Weights of a small mixture-of-experts language model, trained from scratch on English Wikipedia.
Size: 10 layers, width 192, vocabulary 4096, 10.7M parameters.
Training: a variant of Muon for the experts, 632M tokens, 9649 steps.
Below are experts of layer 5 (counted from 0) of a mixture-of-experts language model. Rows are named router (the router's row for the expert), gate (a neuron's input weights, with its number), up (a neuron's input weights, with its number) and show model dimensions 96-143. Each number is 200 + 30 x the weight over its row's rms, rounded and kept within 0 to 999.
Before each expert's rows: "mostly gets" lists some tokens that are sent to it at least half of the time. This comes from a sample of Wikipedia text that the model never trained on.

# expert 3
mostly gets: " the", " a", " his", "The", " The", "=="
router,265,183,210,195,182,228,211,167,174,209,167,200,203,194,218,252,219,215,176,218,262,219,228,175,170,197,144,202,215,239,192,255,194,265,192,178,212,193,182,216,214,235,210,219,208,215,213,194
gate42,257,178,238,179,185,275,203,206,192,207,219,209,172,210,182,166,258,214,199,224,244,193,253,181,120,215,207,153,190,184,263,164,155,196,199,203,181,218,214,226,221,210,200,180,173,183,180,239
up42,145,204,231,217,188,220,229,237,227,200,227,244,198,231,152,172,207,184,166,156,209,225,198,204,226,264,239,197,176,173,190,213,259,213,195,142,154,207,222,188,220,195,222,207,192,214,213,227
gate43,180,188,205,217,237,228,180,208,198,213,238,210,214,190,198,216,187,252,174,267,191,221,213,164,181,205,238,214,164,186,252,253,163,219,231,198,225,194,171,184,223,200,186,270,201,174,221,214
up43,206,244,207,218,231,168,196,260,147,202,179,210,213,229,224,257,210,209,214,255,239,224,164,172,181,186,226,273,188,226,204,225,162,234,181,206,224,148,173,168,236,153,206,184,259,184,225,241
gate44,187,187,198,233,204,222,266,177,219,235,183,201,214,190,170,248,211,182,160,221,219,224,169,200,206,203,217,121,179,191,201,198,245,210,199,200,234,211,241,209,264,219,150,170,185,154,190,144
up44,255,195,155,197,153,195,207,255,188,147,154,185,164,229,195,236,203,207,192,230,195,185,169,193,183,157,211,130,211,214,171,201,210,162,186,164,199,216,185,217,210,247,225,156,230,202,167,140
gate45,265,161,212,230,245,220,196,128,212,210,178,198,220,166,240,245,204,198,165,253,234,217,268,189,169,202,200,225,173,206,189,211,206,264,150,160,171,217,192,196,226,211,221,210,213,127,166,204
up45,193,206,227,199,192,203,186,197,239,235,193,209,166,200,239,186,179,161,152,205,196,162,233,180,167,216,230,198,150,192,226,161,169,195,169,200,211,188,232,189,204,171,211,200,203,217,179,196
gate46,204,186,168,197,256,236,184,172,201,236,212,262,193,178,151,236,181,198,205,181,173,210,184,188,181,260,219,210,234,212,224,218,188,189,234,220,235,205,207,173,243,215,139,246,221,144,185,178
up46,220,151,206,153,263,163,220,211,200,197,164,227,176,203,247,239,169,221,148,175,217,172,186,192,187,222,267,193,190,253,197,221,182,261,189,238,214,228,190,220,201,141,134,232,203,224,188,215
gate47,232,226,180,216,200,226,190,186,201,190,237,234,249,192,214,230,254,187,218,196,217,201,223,197,166,149,191,271,143,243,151,273,188,192,199,178,181,241,197,142,164,220,223,202,206,196,233,184
up47,196,190,244,240,200,204,160,211,236,239,207,275,193,240,172,211,168,208,257,222,236,205,171,186,146,230,203,200,180,188,186,136,175,185,239,209,180,194,208,227,171,181,216,181,200,213,198,188
gate48,215,119,194,147,195,232,191,153,231,177,189,181,245,162,259,214,177,229,204,230,210,199,189,252,175,194,220,197,144,224,149,257,203,253,192,219,214,205,242,153,194,227,215,207,154,200,205,166
up48,189,152,187,251,221,208,235,175,215,192,255,152,200,145,208,199,251,181,187,190,155,182,258,145,185,176,192,222,241,225,212,178,251,177,171,228,183,256,238,224,188,175,185,235,213,242,215,217
gate49,209,214,164,191,230,224,217,219,211,197,196,221,194,183,217,206,221,222,210,235,189,237,212,188,155,224,178,208,196,192,227,219,208,227,178,202,221,207,220,204,141,154,219,220,177,217,221,174
up49,200,170,201,230,187,223,211,196,187,213,167,173,192,170,190,165,185,163,191,230,211,216,160,185,236,182,218,204,210,200,174,188,173,205,154,188,169,188,168,135,241,202,209,246,253,207,167,198
gate50,198,168,219,179,161,202,133,137,195,202,186,288,212,211,236,187,218,135,164,254,202,184,219,204,185,177,189,201,242,229,200,226,182,246,148,215,161,214,197,174,201,208,187,174,149,265,249,147
up50,220,224,225,229,203,197,249,223,231,242,236,186,248,215,199,181,249,168,251,209,176,208,171,182,128,201,190,199,263,209,216,177,226,218,206,229,198,203,193,259,231,234,240,170,220,265,213,234
gate51,250,161,195,219,247,273,176,196,221,181,186,213,234,145,165,208,230,187,158,203,226,206,160,151,240,176,210,171,215,189,208,245,247,195,194,206,215,196,214,169,150,200,210,208,245,202,266,163
up51,275,161,183,254,207,156,244,179,219,264,150,184,226,207,210,243,199,229,181,243,176,136,197,189,207,253,177,206,187,165,221,228,153,241,168,198,237,213,234,183,251,222,187,200,207,197,229,175

# expert 1
mostly gets: ")\n", "\n", ".\n\n", " |\n", ".\n", "%"
router,209,143,210,167,138,176,209,209,168,185,236,166,202,163,165,248,249,183,202,188,248,150,215,164,193,169,153,222,190,181,224,175,222,221,192,224,234,240,181,225,239,215,209,190,188,219,185,185
gate42,166,219,171,212,170,207,235,234,222,174,202,165,225,193,218,237,196,137,205,225,186,189,193,194,184,245,210,198,229,189,228,172,192,186,185,212,220,214,155,180,242,191,189,206,215,145,248,177
up42,221,150,217,213,184,120,233,151,206,244,204,252,177,213,210,154,189,264,245,191,222,178,139,186,131,220,181,243,169,168,203,159,196,180,146,174,200,215,213,147,198,215,236,221,191,223,161,213
gate43,207,150,218,204,151,200,200,141,198,190,188,152,212,209,202,233,169,153,181,155,225,178,194,185,232,224,256,185,210,215,256,232,182,200,236,199,259,202,218,237,233,214,157,210,207,184,203,152
up43,253,207,186,178,214,193,216,209,208,203,221,250,190,260,234,212,217,202,196,184,259,174,241,181,239,252,184,191,214,162,168,222,202,241,238,190,199,178,213,166,201,242,212,187,193,181,171,219
gate44,238,219,211,185,197,233,234,240,254,210,187,211,207,218,187,217,205,171,210,190,146,212,223,211,231,228,222,265,162,167,165,182,190,200,240,199,234,228,191,205,190,191,223,203,233,217,210,198
up44,218,162,197,264,182,142,167,169,201,207,177,223,129,245,211,200,241,251,229,239,211,223,189,191,193,242,198,187,267,158,197,232,205,163,198,205,146,241,185,183,174,230,166,216,179,259,271,159
gate45,211,189,213,203,240,226,175,152,152,239,245,197,174,211,229,205,193,197,175,200,214,159,173,200,202,161,207,221,251,261,221,178,222,240,184,223,189,264,184,193,217,178,198,200,227,171,204,198
up45,166,172,150,195,244,248,189,210,213,226,224,255,218,209,148,194,193,125,190,251,224,207,199,225,233,177,174,172,218,211,111,169,186,210,212,217,178,257,197,199,209,174,172,194,198,211,199,173
gate46,220,198,187,139,236,188,228,215,180,204,221,143,222,197,197,238,172,225,242,194,255,192,186,188,223,166,258,192,152,206,181,172,224,198,186,203,213,195,149,178,161,196,219,219,185,191,178,233
up46,168,247,185,220,259,201,224,233,190,195,192,193,232,195,132,138,209,217,178,183,197,167,173,171,225,192,232,183,232,194,181,154,211,171,154,224,188,167,168,192,178,179,163,230,263,218,245,238
gate47,183,190,197,203,174,174,155,195,175,225,191,180,163,169,225,181,160,179,207,213,235,185,216,239,197,200,210,226,127,275,252,199,191,187,180,163,264,207,203,191,160,212,139,274,203,209,180,194
up47,166,239,286,259,190,165,200,186,247,195,184,171,210,245,173,154,221,216,208,236,235,222,244,225,248,204,215,216,169,219,222,174,280,253,216,207,227,178,213,221,186,217,200,178,244,188,195,150
gate48,216,189,190,160,239,233,217,218,189,182,226,189,274,176,234,173,203,194,214,176,214,176,187,187,208,183,192,187,207,225,182,173,202,220,188,201,239,191,196,207,136,200,180,159,180,170,194,250
up48,186,193,219,217,159,206,228,166,143,209,212,196,197,213,171,179,216,167,191,243,110,195,202,200,260,236,186,184,208,234,200,154,245,166,195,190,123,175,213,161,201,186,215,243,174,237,184,154
gate49,154,213,217,179,147,236,188,224,156,228,195,194,255,180,189,192,184,183,217,167,225,217,178,220,234,196,219,168,219,184,175,183,231,175,193,181,216,212,176,174,159,211,171,204,226,203,244,151
up49,205,205,216,241,227,121,203,169,201,251,210,250,172,214,182,203,159,167,194,193,242,153,187,185,189,144,204,198,186,215,164,231,222,190,209,181,181,186,200,205,232,201,234,209,208,208,240,214
gate50,187,252,229,178,216,226,226,232,228,218,230,198,243,192,214,251,168,221,235,229,186,189,165,184,168,148,151,200,196,191,192,186,206,183,173,257,254,173,221,226,184,226,192,179,215,248,177,200
up50,173,211,242,167,193,211,230,228,169,203,192,265,215,226,173,256,218,200,197,224,187,187,185,230,221,185,215,222,203,195,124,205,236,142,188,243,173,214,224,227,172,183,162,215,183,191,241,208
gate51,233,194,204,189,201,220,268,173,206,154,233,236,197,177,195,193,197,158,181,138,180,228,158,239,246,237,240,198,156,172,233,218,216,200,203,240,212,207,196,193,197,223,207,200,159,202,214,227
up51,178,233,229,159,238,246,256,196,168,198,245,253,158,244,242,180,192,231,236,243,193,218,216,299,220,208,225,185,178,245,125,201,183,209,243,184,199,199,200,200,228,245,181,175,187,251,202,201

# expert 0
mostly gets: " were", " became", "On", " was", " between", " through"
router,159,224,174,184,221,207,187,198,237,143,182,185,166,237,230,161,158,232,223,192,212,208,199,217,181,175,260,218,231,225,168,146,168,177,191,205,184,168,200,153,149,223,214,192,187,139,199,233
gate42,133,208,179,206,187,125,210,186,237,180,189,182,197,149,196,231,166,225,211,223,168,179,189,201,178,227,211,205,182,211,241,177,166,194,150,215,165,179,197,215,199,199,193,270,222,223,194,239
up42,214,140,225,234,232,250,192,223,211,243,235,178,181,202,208,204,169,197,165,224,179,197,196,249,217,141,224,134,238,209,147,157,194,172,111,159,187,160,186,194,101,201,193,187,209,194,176,140
gate43,149,163,159,268,214,226,146,214,231,194,234,187,164,224,199,206,197,209,198,188,211,247,229,176,245,184,213,181,197,189,219,195,151,233,193,246,165,226,181,200,208,228,203,214,169,139,226,209
up43,195,213,226,202,279,177,188,183,208,172,161,155,211,240,175,248,198,235,220,251,200,194,193,193,173,179,218,212,183,176,199,242,164,218,249,214,199,198,193,231,196,228,150,232,221,208,210,167
gate44,227,237,178,205,187,192,178,238,204,245,214,230,187,230,179,224,276,232,219,203,231,222,236,192,210,198,245,204,212,244,173,227,171,231,205,220,176,211,239,224,148,188,162,208,188,262,229,215
up44,168,212,224,198,252,232,212,160,258,156,150,215,172,193,194,170,175,221,219,218,177,181,174,165,238,182,177,205,198,153,183,177,184,165,184,195,154,263,247,189,190,230,222,231,208,211,181,200
gate45,179,206,175,176,167,182,196,240,208,262,200,168,255,176,245,222,226,156,183,229,202,215,176,226,185,202,179,225,240,230,173,190,194,187,187,134,209,213,223,165,178,176,155,182,189,226,249,211
up45,195,157,169,150,185,161,169,163,182,173,201,179,229,243,199,170,220,237,181,244,178,217,248,243,224,196,204,224,262,226,200,209,208,179,159,196,176,258,145,170,226,155,206,192,204,219,255,192
gate46,225,217,202,191,189,226,123,253,164,173,202,193,295,148,186,174,226,172,172,215,232,245,171,211,208,143,200,194,196,222,167,215,168,192,145,208,176,164,160,236,252,196,174,238,195,156,203,196
up46,157,202,150,160,260,176,220,160,186,199,182,179,210,227,186,139,260,176,205,219,164,178,266,195,187,178,220,205,165,248,241,209,213,177,237,253,222,235,232,193,164,231,239,152,196,222,214,212
gate47,194,219,223,184,155,229,197,199,230,152,190,196,183,266,193,180,195,244,197,226,208,202,187,213,182,247,212,190,209,215,252,154,164,182,199,226,160,170,216,139,183,181,180,193,130,265,197,198
up47,209,234,206,270,217,225,217,207,124,219,218,194,196,238,194,165,181,188,201,226,186,131,213,214,186,204,193,179,205,205,240,224,209,221,195,196,175,182,161,202,183,221,202,262,193,185,239,265
gate48,221,151,202,195,255,239,177,172,193,198,205,236,202,207,150,210,207,187,200,147,210,160,145,220,181,254,206,197,190,264,155,230,238,230,191,222,195,218,158,190,215,160,202,260,164,209,205,199
up48,251,145,182,175,156,227,186,220,170,206,205,221,180,210,236,225,168,184,165,162,187,184,197,175,138,176,231,187,183,218,194,227,238,240,184,180,204,196,203,185,233,211,205,187,138,139,203,200
gate49,212,196,169,264,179,203,182,183,198,173,162,202,170,230,199,170,194,238,200,136,212,177,255,198,237,172,212,227,217,229,182,120,220,199,166,216,175,193,214,127,150,153,198,181,235,222,179,203
up49,205,182,174,209,243,240,199,179,180,235,248,219,190,234,208,208,197,230,187,184,276,234,220,143,243,206,181,213,196,204,221,202,194,172,155,228,189,211,213,241,216,161,226,168,211,237,172,200
gate50,190,258,172,239,205,161,180,199,247,197,177,136,199,207,206,192,197,172,250,256,216,211,190,183,195,236,227,203,219,174,216,163,206,204,190,191,174,234,142,236,221,144,208,179,176,193,198,182
up50,209,210,120,197,220,206,231,207,182,181,182,208,209,188,240,172,283,168,207,245,155,225,192,242,254,170,172,187,197,262,182,257,197,206,194,167,203,261,210,253,133,208,179,225,207,223,162,221
gate51,198,191,138,232,158,151,227,147,202,172,158,209,196,158,221,210,215,205,215,203,228,196,228,204,252,197,240,194,202,219,258,166,230,183,163,221,189,237,262,184,195,183,217,235,222,136,244,236
up51,196,210,158,246,167,184,197,164,181,205,223,242,221,208,174,202,196,215,199,195,221,194,173,242,212,182,201,223,207,220,167,200,240,188,225,248,170,177,153,240,186,204,164,168,142,162,274,188